From a checkpoint of a small mixture-of-experts model trained on Wikipedia: 329M tokens.
Below are experts of layer 5 (counted from 0) of a mixture-of-experts language model. Rows are named router (the router's row for the expert), gate (a neuron's input weights, with its number), up (a neuron's input weights, with its number), down (a neuron's output weights, with its number) and show model dimensions 96-191. Each number is 128 + 24 x the weight over its row's rms, rounded and kept within 0 to 255. Numbers have three digits each.
Before each expert's rows: "mostly gets" lists some tokens that are sent to it at least half of the time; "comes before" lists some tokens at least twice as common just after its tokens as in all text. This comes from a sample of Wikipedia text that the model never trained on. Tokens count by the router's weight.

# expert 89
mostly gets: "\".", "s.", "ed.", "ing.", "ation.", "ers."
comes before: "\n", " The", " In", " He", " It", " This"
router:114110126127170113111122100178163124130100130163165128103127130168109114150101134128108159126136116181116151081089104135138161133137111143117139071115126122130114121162159077123163132115166118124121150148119118166125168100152134111164137117129124108179141160127126072114129111073162083126
gate0:077121160095141124116124108159113126147143089134153153122140151154161113134121141162129127157146151125098103113110157091103184121103127107155109127119142096160152166136123162151131115140125142153096142133118146124106084139098161129094156083127109128169152113105136111142149131136147138146
up0:123081146125131099080105151193153114154121097119107166114149107127128113130140149114075124124131137129140162173124139151158198130122129118153150141208142100117128163112135128158102109107165105170084166178099163148099089144178126126111105112125109181092143134141153159138147103123154102154
down0:145130121143088175152109107126146165132116144144137121132127093150127092111144119096118109125120106110128123137139166064146135136149149137105095107160125125119096142122093151113091131137098115130093140144139145109132057153154146125154146163124125086156157121115125123170121133111156091104
gate1:112127166148089129108137145110149094121126155181102121209132089131128100152091144140129128187115108139118110144196152125083170103115149118118131122079104142137123136122104133128127083126112071151149135135150116139108169122111146125142115120131143171126109132136146108118113117111139132130
up1:146151119131130135131116087127125182118104111118139118077153155130111130162162125190110139060133167104118148071092117114133180135144098156117095112107108149121134078109141111165130148125153089128078127118108123120145120162125137127119151143158143058124158127120122132117121124140121109141
down1:127163141138175105103136108107124140130100132158127118129130115111139121162128114162101161123110141142080162119128147133137145121145127151123082136074119124120148151144111139087133157117149152143144140119106116127088126157152181143141126097153135125166136134106101115153108151171160138133
gate2:140104100111126121128117106148159156137102167129072101126124106115102106122108115114106110148192116107107140164120138150133136165130131113105133128156117125133109137137132164088168106137128125153144127130151150115164176139215158097119161152111129155092184129136141108123134119101152131157
up2:153113102108129119124148143113143180146112137113094108135123116101140116133112103104125099121132157125090144134148122153158132153125104142117158105125168102144114109145121102099138087159145145155134126126122125125178176148157134133115115173096099154111184128119105079122149130105186142121
down2:136105126153062120092115128129116165089145179106149146124125118067191159111140139116145112114126139129136145146161125107131144176125117132108136100141160112114114125125146133107089143132121113110163130085059151140139112149119142120158082139133166119104133102134176137106160141159063151111
gate3:114106124136123126093080131076124148126118127120082122124136114089073172126131103143098111083101150126134091107123096132189097104124138142137140141123137153086091071087129115075086158153140102111111085115114125123153124110152096138063152140141154074134157141105114107111127127099112162117
up3:139098104167124152085108114147155142180153124127111112132138141177158144123146124165112127153140132139134114108152134116132139151102107105136115128140100131114076094122136118129088153092146124131087098124154140139166155141123093135105159152155120115175130135095118107089125097142167088132
down3:106103128128157099115051135097127156122090099099119171122134122095132101143132142077150159097155098159159131121089128100122105114111185131103135118148140163106153122174082107186120135139111113090101127091148127126164147128116096097135105124100142116125153142106116095119143125098176150131
gate4:194107116114105104107091141149153120133169112208117098111128111159150138148172191100161183087127136150139115098098119105127104141138131121118141142159132109142135137099100139158148150129152171145113149109135155148085130134149141156140117137111116087137155131136119122144107088136126123137
up4:116157148113127120167122112137100114140162123137125136122085138146148112134096111149117166081138117126119101115163139077145137114123137134131085132149166118169126142128093178088126118142128141114151123114136115136127082141095139104136096099126133113157153104117175105140105088112150146127
down4:123115102146177119159126153138120094162143177141114094144106098138134120143133133124131113143092160101131123083158119115118131150130115125082114169118123103146138147152139174119134154131116130125131120115144138126148129117159112178140116121127126074124168132105103146166102113130101144182
gate5:133096169115111119143139120084155140150154093120124102140172166140133132148122127145119133114077123135166075136095071156108121151108128047117151188141125135120059140104112109136083109129076146123133115122101191132144154129098131120125141097152096131151132109123089158143136142147149126143
up5:109120136114132160131115095126100159126113125134172163110086123156124132127138168128122102138127117085169117155144160125140109133137152161135114120132123134110147120113093136116135073129150120117157123135135112142132130141094129107112169122128202138140111150132135100077116103132091154169
down5:112129098118183108114125133176081129153100135149099161118137096155119094147128157131159132085122129189087095120119176141139147135129121100140105166127115127104095132136140153132130149159146096123114131123118174145172105135122097142152104125132120144127124126098143119132113102173198147110
gate6:146151128131102150145133145146115155126120134150108132181120108152091104148121121138138124139135147124083136158119157110126111128096121115118109168166181129131082114138106118172115138125157125131077156121107137091157121168157070149134148133103088141113137148099159117125156107144142110219
up6:102102097129142084122123171112157136145151115117099114122097157163106104088113139152124147107148124116110130170104135095134145147158128128143109138136121082099075139144156153139122137149121129095169091102117144129150099140153123161136116126152153086145109114168157126113151133131090135107
down6:143161134105169174162128164111121105108168106150130107148112169171139116085128130139114149134128115133162087148112133131118121138160115124143115128121133114183117141144108094109130137114101136128120094072119091122114124126149120149104150126145136141142132101142127134130127158095115127114
gate7:097128134189131127124146110089113156158168117106154123119145125093165127105101113149114159109176154129074110127108151133121145118139126136144079129164156159165120104104128150139120118156158118119101123121104134119128117121116141117113123114124170151111079147096134090139156133111121159161
up7:107131153164109153119106130110103130165166110120133121124141089125166115100110143154092144124172149168071089107118169130136151143108096134113135132143146121139091065128118134117147158148170112119135130144121127128118176125126156102118129107148159125118106136104135096118147126119158177156
down7:116108124130098140162145100163088109115106151133141132136106142106132143127137139148161100112094146095098124133138131152129113098072163110111118129160165164128138133092132161172122116168101061128112129137127104117094106175140146135150145103111163133158117149115147177138106111139107070080
gate8:136104062115114116140150116148174100146151177152089166120114105077127138116155123122144105127125164123130104104118110055135129096138117157120145096115145105176111107118116109125133125083126155124156144137083091110129120096111122152128099125181092107119100084130123148167139109183115147146
up8:109148194172163145091130121155130135130109147121128163127112145151200122085109120105136126113108118130142134160115140188136110193112128135142108148145128127155140112106129106148074157127113106153080103158091147112121130160130060129146128153129113189121199139127112096136160107118130125082
down8:130103173143137129103119102151116115121160135135137117119120144118142127150138122127114148127113120124081140117077169093099159108154136162163133150109111106157160108151151118138137136138114110109157165115126107156100144150084154133114106085143133133133146134122132127114147112121077110097
gate9:186124140132124154091154155101101119137095143128074137135136207113087183119132097089109095139067169155130179089075109110135187068090114126143110129073127113167147116165123133139147095118150157114137138113154127124119169109155153132154124186114119164125133155139179141136150146117121115134
up9:141136130138131148095160146138138106166096103157120143153153129147168138129120109101128136140106137123121164108124113124130139137092145138164105117097158127114105110136150103103105107137183109143112111109176117123101174137140119151127147156125132127129158139118161117138137178140133123164
down9:128123116127232160104130138132121151143131129128115150135129148129126143135129115124122118111132150137138130119146125127135124144117109126160165104115104111133128138157135120127119120133147117107132122136124147181137142123112131112140164148132141121144134117141134146113120126098128123121
gate10:135157178092148131136116155120107159142130114128123132100138143063125125107172170120143092085122151116111130132146134086184139087161113143119129150115114114145123098069123134088168104081151164124096167149129108132143155122119113115148104135141146101136142173112118104111157168144112148126
up10:132095134107137164144121108159179129119126102108132135158096118212137132123079091147098130132140174135139117119149117084146165152121132152134148109139102110145150130210161129155097187146109106132147089145144153131100146120126140144092121136080130161156119125137142113133149111093146146121
down10:088120074148171126080094069130130102118109130113172168148129096159111131143132126088136158155108138127143100134126142182107164113106128127137096096112148158128146144117102127146118107157119132106094137111160103131125083134127148097070116147135044176136154120161110174140125092106110114114
gate11:147082128074083128136113125130134122165124164184175066173132055163138085095137157123149153137203112107102076095128153111100138127145171134105165143149124144116115104107081103110111174122149139165124134157147149138120138096135082141121155116115129119186113120113126104123121093123156083115
up11:132133121167118125123139122128150132143104143073084185124120143118114148143115180152075105140119151130090143159107108115117132121140124093165143104134128123145129178143151130130122120148112097113134163137094082126102115158163136078122080168144148143094150107121108131150085124132084152137
down11:116096107144152155167094142113170112116148154116193127150119128121151096086138144104146135058163075116129119111101139100145072123118118124139139136131140130106115137123137052115136157130175072096138173094134123173119145138147129100129163142151146135134122099130175107115120151129124143100
gate12:067157110129120120134113112055096111149141110145125106107118160062093134121124136198116154087180147135116119110155151130125082097099123130158145119133108137148122096122143159116140141128159157130089168153092101164124110121074123132141110126140123102120118112070125104118127101139132175101
up12:095124064134125109138082145078099112165102098116120108103148102082092120159141153169118153131207163114082110143176134142115065120120132120153155116120139147123124092185143155098150124133161128129079120163109119161116140137114114130140135169157122131125141129106118120154144115134143139123
down12:107153141102137112177167156134114115111152151083123122173114131135111153148131112095169132108128142120141122159134070138135142139154112151097207148119136101122124087106134116143126136136124144136138128169092135087140108164099145185117095140143145161128099112115127131095164132151147136119
gate13:137151138164099144119155138085166136108137169146116120150123099112081129136176129117158120095099130124108145157143133111117111123127140125148129102115127158114128146144138129136113146121109105109188137112137134119088163090123137082124062125177137125151164150161151134118133126114157107163
up13:119104146129135116146108108146121146120131124157134105122150108138149126133173177144124115135127137114162151143144089150124105159106109131160153125125096136115130112124110054137130159128099091091145103133169141130155144110148146155137128150119145167117167131115163139116152119132180095146
down13:152155188151109101141123139184123114141085106108149181147127133092107113111110182140164125128157096106170116084123169101185093107119088144124190116129128132125148106102118121080100128107113139120114101104104134176160175157132146115121161130155122146165148110161130178120123113113104117092
gate14:147116131133144128099111103140126135153133138119098104112161137089109148175124156144150135090140134139131115104144138123147118177128124116144134129120144154127103150121125115139124152141193042126125142146142152136135100096098103197119139151136103139132139161109106164102171107135119131169
up14:114139110115116080096088146122083098150130109172120116112093131069119083104123118082126161084110148140141096093087163114151096124135115113088154116128148092169090133135107140144133174129120112131120127131075114159156123142115087140136134168141093065148147111126130137117119121116140171117
down14:142127107126124144102143112113154152095091108104147119162125148141123127128122152133197141169153124089163137143142131118112134125094131116127119097141119126120082118149135115088090121089102149143126121114111135117129136109134172122093152125145119185134161129159144151104187139107176074147
gate15:176114120130082115136129158126126149107132149146120112158147120117049139122109145109160163133166149171136080128149170140130132106075121116102133098097157101122105123093135109146068110126139097122151167103156172143088170110121123131131113144155132197133162090167149164118080106080176140114
up15:103134087126147075090140114125176140138112148118094124137151139120096101081116137138144126127151121112121084141132088158114156174109146111107161147125153075127116140083145103169115149170142104159122162149141139156109123135159113127111123166137137105125182131151081125098110128121168123116
down15:112176116128119119125144121118144136125119103129140142157133178145126087121160143120136141159180098100124101125086081146108131152154083162130175107137150128076129109179157127123130091105136141163103142161127090153148154143107149123102142140166168151159143104153176150096129142144131069082
gate16:127131095156142105097103124177146094151151179153143105085140090150151124120147117141167130081113130108108148112151110089118086087149116122103097135109146154138126123140103111146128161109157139158107105162143104130134143141096142124093139129188150099098132090106135127156123118160073105150
up16:132098121175112111102119113165144145146147162137112074073118111130130164128128158137145122109130093118112151101117122113128093133129118128125150165088112113114108144129110132137111124135123118153071128176128116149118132139115138143102117152172138096117148122082128160145151107151069123138
down16:099149143103126106158148103134105157134122119158082148156101120104146124140085125111131113151097136154128100144162152148139129135066103105142083126145118124146136125135122164145150113128138126104146111149098149062178109113124142144143106161119121169129111146126128111141123137136127127167
gate17:151148117149123106155134093118157177106137148122117105087156122119124134138122165123145137111113140121129126093164137153091101138138111110158152109074101156172123121136126161124135144099145133110129136148098122127125105131086134136148089108167108192149185160150124130178110120156126164132
up17:113137118138102140099126107134100160118150139128099143137082115080122130136132101109122129142102150116153154111130127125134095130136136196145149099097114119111146126113098131163111090121124140135122155060130089137086136082119134106148145162115114124079077109127155110105155129143142168142
down17:101104130131147102118181103158115152130126118147125152123129124129105158118150172119165137160149129103114166114121112141130094127109145110122098093135147112127130144118101130096141116119140140197111157152125122145128119107125141128145121142123130170139158112172131137131123123152149182117
gate18:101127125090128081146138143154128135117121161115163093115150136090098134111158143129103139144088105121127166103144154105120153074111175081117103095082079105187106118144134102127173151142139109102146146122088121103116082090084142127163125122141110070105126153174140127137142109164108153146
up18:156092123132114118125135145115199089155087117142140149122126120136085115150101143136116146167099142144111118177157129105076136170132128152144146104113111162105105116120129100167130103121158102115096129109114158143108155111155098154106130144123135135137124132178116126099146141124126143157
down18:134137099139131154140127096136142108153197133162092120162121098134118135119148134126125107094121149090154123125129128118117133131127117148130111156169104090151137165127101151162083128119151143129175134110145094074089125148123138145096150123115110105162160100158151121117173108126167096127
gate19:120108091119130159105153146139136165149101113109121151130134177136116129149144150135093076135145139137112121135148160122144131079125130119180127121105086096170158137157086160133100104127146167115164162180140113166141126125095133105110117180154123148095121118132147136138088106105124130174
up19:124104100147143130129145130143113163117163112112132146114119090190108122089109144158107127138159129109157073118093150150109170124132120117151147128159149116139112161143135165148054155151077133164109088137172116126119117113114141100113154143122122166167108141153088131114081097132132094127
down19:158112151155056120157110129120123113135157126102111122126138114079149152120124126126156134132132160112132161123154144118126150104128156145109127120185143123118120115125110133114152129129153135129131121105130124088117112125149139163127131148110134152133148149140134132141147149137115132136
gate20:149152147169113141117171155118115114125129149186105128164101143152106114115164171129147078092135121091127121112117172130135156086100146062092085159110108120115149125141114176125118144123141138133101118115101109081091120147163114138103129145186133117106102099145140212123130122170092113156
up20:076104143120150136151139131124154146125093148144120131152128126103109130133146153127122117131118148128125133117110153097083108134128140122114081138098088089127099156130111115150135108120137066141123136165083120139167131134163114152128161108182139126132151140164147141101121124154079104145
down20:136152102111068143140120152153130135131127126139103118143150140147108174122159114105119149100118132126101120174154123090105135137162091162137148123118142111106133147150105108149137126121120082136106119124092121081154115148112146181145142158123138175141143101145153137097103171152113083124
gate21:114115076151141156112149165160109115166144133139149107141145198118133149149109103121117134105112185114136165121135126114127107118096109119172110104122133111164127127113174123116101124120164116098119090117136133150142162120136136119140156159125139136134111117096173142127126144128133110114
up21:119085171117130161167127125134100145122123132123164135142128080153126122128163141132116104128134117116150094130090130119090150156166118129163153120149130128134147143144130167194070119097086125126140125121102153125149095141104152141098143104158160116142121103100108115150096138107097113123
down21:144139140138009116130119114131136100120139140115130136107144137116103129128121128122151142143134100114140128120126115138134146097131142111095145133140154139121134149120141122114151134139120120165127117138122127083115110136131119120119114143115113137118139138113127125130135119146123129118
gate22:142153131129115146135097131139146142157143162136132107124163102136143121152082109126094140134079128147167104102116104146098137111115127128110144132123136213102113111108146125093123171112108108119156098143128163137095125138124137110089145119161176095148104100220130106109091073093056176140
up22:154137094112105124162111154146164082153110137125121152122114177128155154176088181106117141163127106167121123125140107119090131115121112135153127099143144142162104155091159112120091123112115119113110154124163137129148133139106096136098131086139122183104167116152105159122153124086135085145
down22:152099154122146114115143119090189163140146094161112129107118098112086106096160134155117139136139107146119134103109132108109148121113136127130149087138129129103131117158093119148132105131138130112112073101127087137102144093151097111095141139114145122151166130122105099142121127126125163143
gate23:130097109135116134131172096134142146161172155157173139093110088135084107120134155166152137142130145143108131142150111174125139117113147190160107108153102137075130172132151088103129163113050111135143073136165134142104115137143115098155129170116116141139118143152153095170178093107136153144
up23:091111168144150105126118128099140094100078111111104130153133166089157131140131151123133140093146113119086144096098117077070150135126149085104088141159160117150137062135102146160150099125173115102095170125090131127141134101161137137101114106144117143141104116129106163105064139135095108097
down23:136074131103158133106138161123191135121094115133145125079140158152136117139146136100131157143113133148117128132142122118112086107135143079107131142120150121083129143117140082122131122135187127113105138145162144149135157097130107108118102128125140152158083145103128100145123130155131152065
gate24:145140134122136092094103138099130137112082136157115101125104102118145093143107122125119108146131161156078108127109133162140134082135126128080141098124149128161127130114121110166146126115183176116117134151149111098153137137136093154102138125122121121164134149125110147119131124113157101146
up24:134108110089123138088127142103103163148106145143148105148180076160102150158124122108123130116145114130128132119104090114123112145151104128133117141111153114090123148151131125170096116060141126151153164130137132116119107103190141131166136175115143150143167155145089090140177082123164084162
down24:180126147168095142067108131164150157139109144141177144138127122098131081172148130126111135151109148123102134135100112138122127172147145144183150098104116129106154112149134134126083131147142140152100131096172161198151130120118121096130172139128120075106166119131171146146104112083116121103
gate25:131106146159132138141168107134122133102104118110140114158158110151122104080120139169135116161125124129121132161134127177104162139156128128150122142126123123099151148144128137124137112112109094129103162163100122134100091108125124127120079120130109129123125175107101154126124115179110137115
up25:140112103119124094137113087138103133113149153122120098143087145118117127114110139098106093129099120149154142140138095136133103083125127167107106109114121080135118162120119123178061113090101152115119136081102138133151129129097085124164128137142120136121144066114186099140151161130137112124
down25:113129076157146135097155133131129139137094118164132132111171150129126158103154119129128174142145141123109153121147107131115143149125152116147117084100121103145121118130099092085171125110174105157112135110107121150147150099144149114148143112139095200132132089166152119149107146153150126106
gate26:166133147117122151117143155141110166169089143135105116153132177150130127144142121091104131097083158132124175092126130132177121096119134116147100139099136121109113118115140122150146118127172117120132134113144108124108174133136129162145131154122133132131153115116189142135153149123115109153
up26:129136115142095125155092098093158092116160162133142113147119085142132086137124160159165149153159090093123066147132150136103107119134162108089127172172164151113122119105112144133140156171116108163104125121109126095107072174143115124086131086138119131147142128146102140126107083153140166153
down26:142133138132005125147134120125129126108130119108130100132133106123123139113141129129147119142117114110116120124124136134133130098138134109101105149141132134123137119116106131124141134119116133174134118135106121079129109142140130143094118131125117132119138116120127119123125130178132142132
gate27:153168080106099130140100151120103140116123100178138129127151137093089156123140166189133191099119124129135084097104142111116141155145130137141145128122110158135102134127150134106131146138110136143144129116097138124116116120078152156175115092135131109121132111130134129050124122150073175130
up27:090136158128130143113124106103125111103123161103135121134102150109144083128098137088124051121133146108120162151145143181132096113109152110133104125152160096168161116097114097142108130151128110129091101128122125130155086140157097113102120146120144141135137117123113138217168152161126150117
down27:161099136154101134137142127125105176131131113125140159116079141125148103105125135125139118173118150147121139135144148121135112100124153102117107118123111132123178129111153102124127131113116139104118167117135129109162131111157111133119105125145151111121107100115098115185100150182131150078
gate28:128118141136113133140115131146130109131149103128149099155096132110104115119184144136183114096128159113120151129123172131121114143149139121149075134148104113141163111140115165158141114144170170131142176099156112131095183116104125156114068093173116115136094078139151129131110172160126148151
up28:105112106124134135115102148097119105077111122123119161157099161119117152081150175130141123144099137131172126076109134117147159096095122135098128127154119140111167140138127152175161152125186194107181114117124142134150141124135110078132091111118123105078126132197127106169124110112101150111
down28:114089137095156147136061096114132142117135154088189153118161141109127163141166145186127155106133141115139128118115093138133125105112129109082137098121138176127107112118120112135169130149154152134127157146172162167150133159104113098149124134116135148105106147138148104126145094154110131126
gate29:138114127154136080102095090098111111112131161116120165116132119137097137132144149105140145122141083149093125093082119120190140115157111073142123149131125117139133095117127135106107126094125115125107127139125137133112114121152103126113164122124145101132150102177096126190155064128139146103
up29:114099147118131134137131128150174091134137122085186109129123098128126137111115097126141117183125163087147155146157141159089130136103146130068150135092095175126126147145159131116159111172082161117152119139121124131135167141120142125166128115163129181137121139097113177098147178121106115162
down29:115156143089137122089086121096118139146144119109123108156132120127091122128166146158104139102139105160118122104121136132123124085135083074191159130095084149154153104124171090158130109120129117115112148098152130158128157115145113132138176114177170171128099112136138115115142082146121175132
gate30:128078134147137118160087086153185138129145122114187161116117094099122124126120129131141145115124086125130134114161130082112138149152113133089156127137141139110149146113129123119130106110111082140127119119132129126120131138108122097114103155140132137147134138125118128114161123118183134102
up30:115131143120121109105181160096097119097122118156112110122131124115098152137178181147118120139117152119144128147086105139156114076093122108144124135128127163121130142138127152138150129171131169100145150138136129106111141114179150138131137102140135127127114120148115125135104164126107112100
down30:119152132150207110128115136134099105112119110114140088126176125178111137108159112132163142130148102096124122091160117131114118124132131123149142121119136131144127149147117138108101126090191143180122122119121096222104147130125145140134159082163112131190150109132130109131131118122190111126
gate31:150106143122132148139123132127136124152163149062136088086116131143118169149122121153115086128115072129073084084129117145175130124063108115129109142111146125097103102142173125126081138137111148133118121156136152162151157136127123146118176122127129085148132109118132129092127122104103088107
up31:130148115127140145121150111162108177080103101154131155122108159137131085125168121149138138153094128106199145139162135127139129138130130153146070103123090104093179147095125148147127064118108160107170150127151154133111107104094128126146130093129135165127111140137134126129159111128152114118
down31:135104118143048137155138139148134122141101131138106123168113113124122130119103135095171147134153126115104131139127144084105125144127160146103128188143126124078090116109104150128126127126139116139106121116129144138125129146126125153107091127146115117138148111148142096101108125162104119068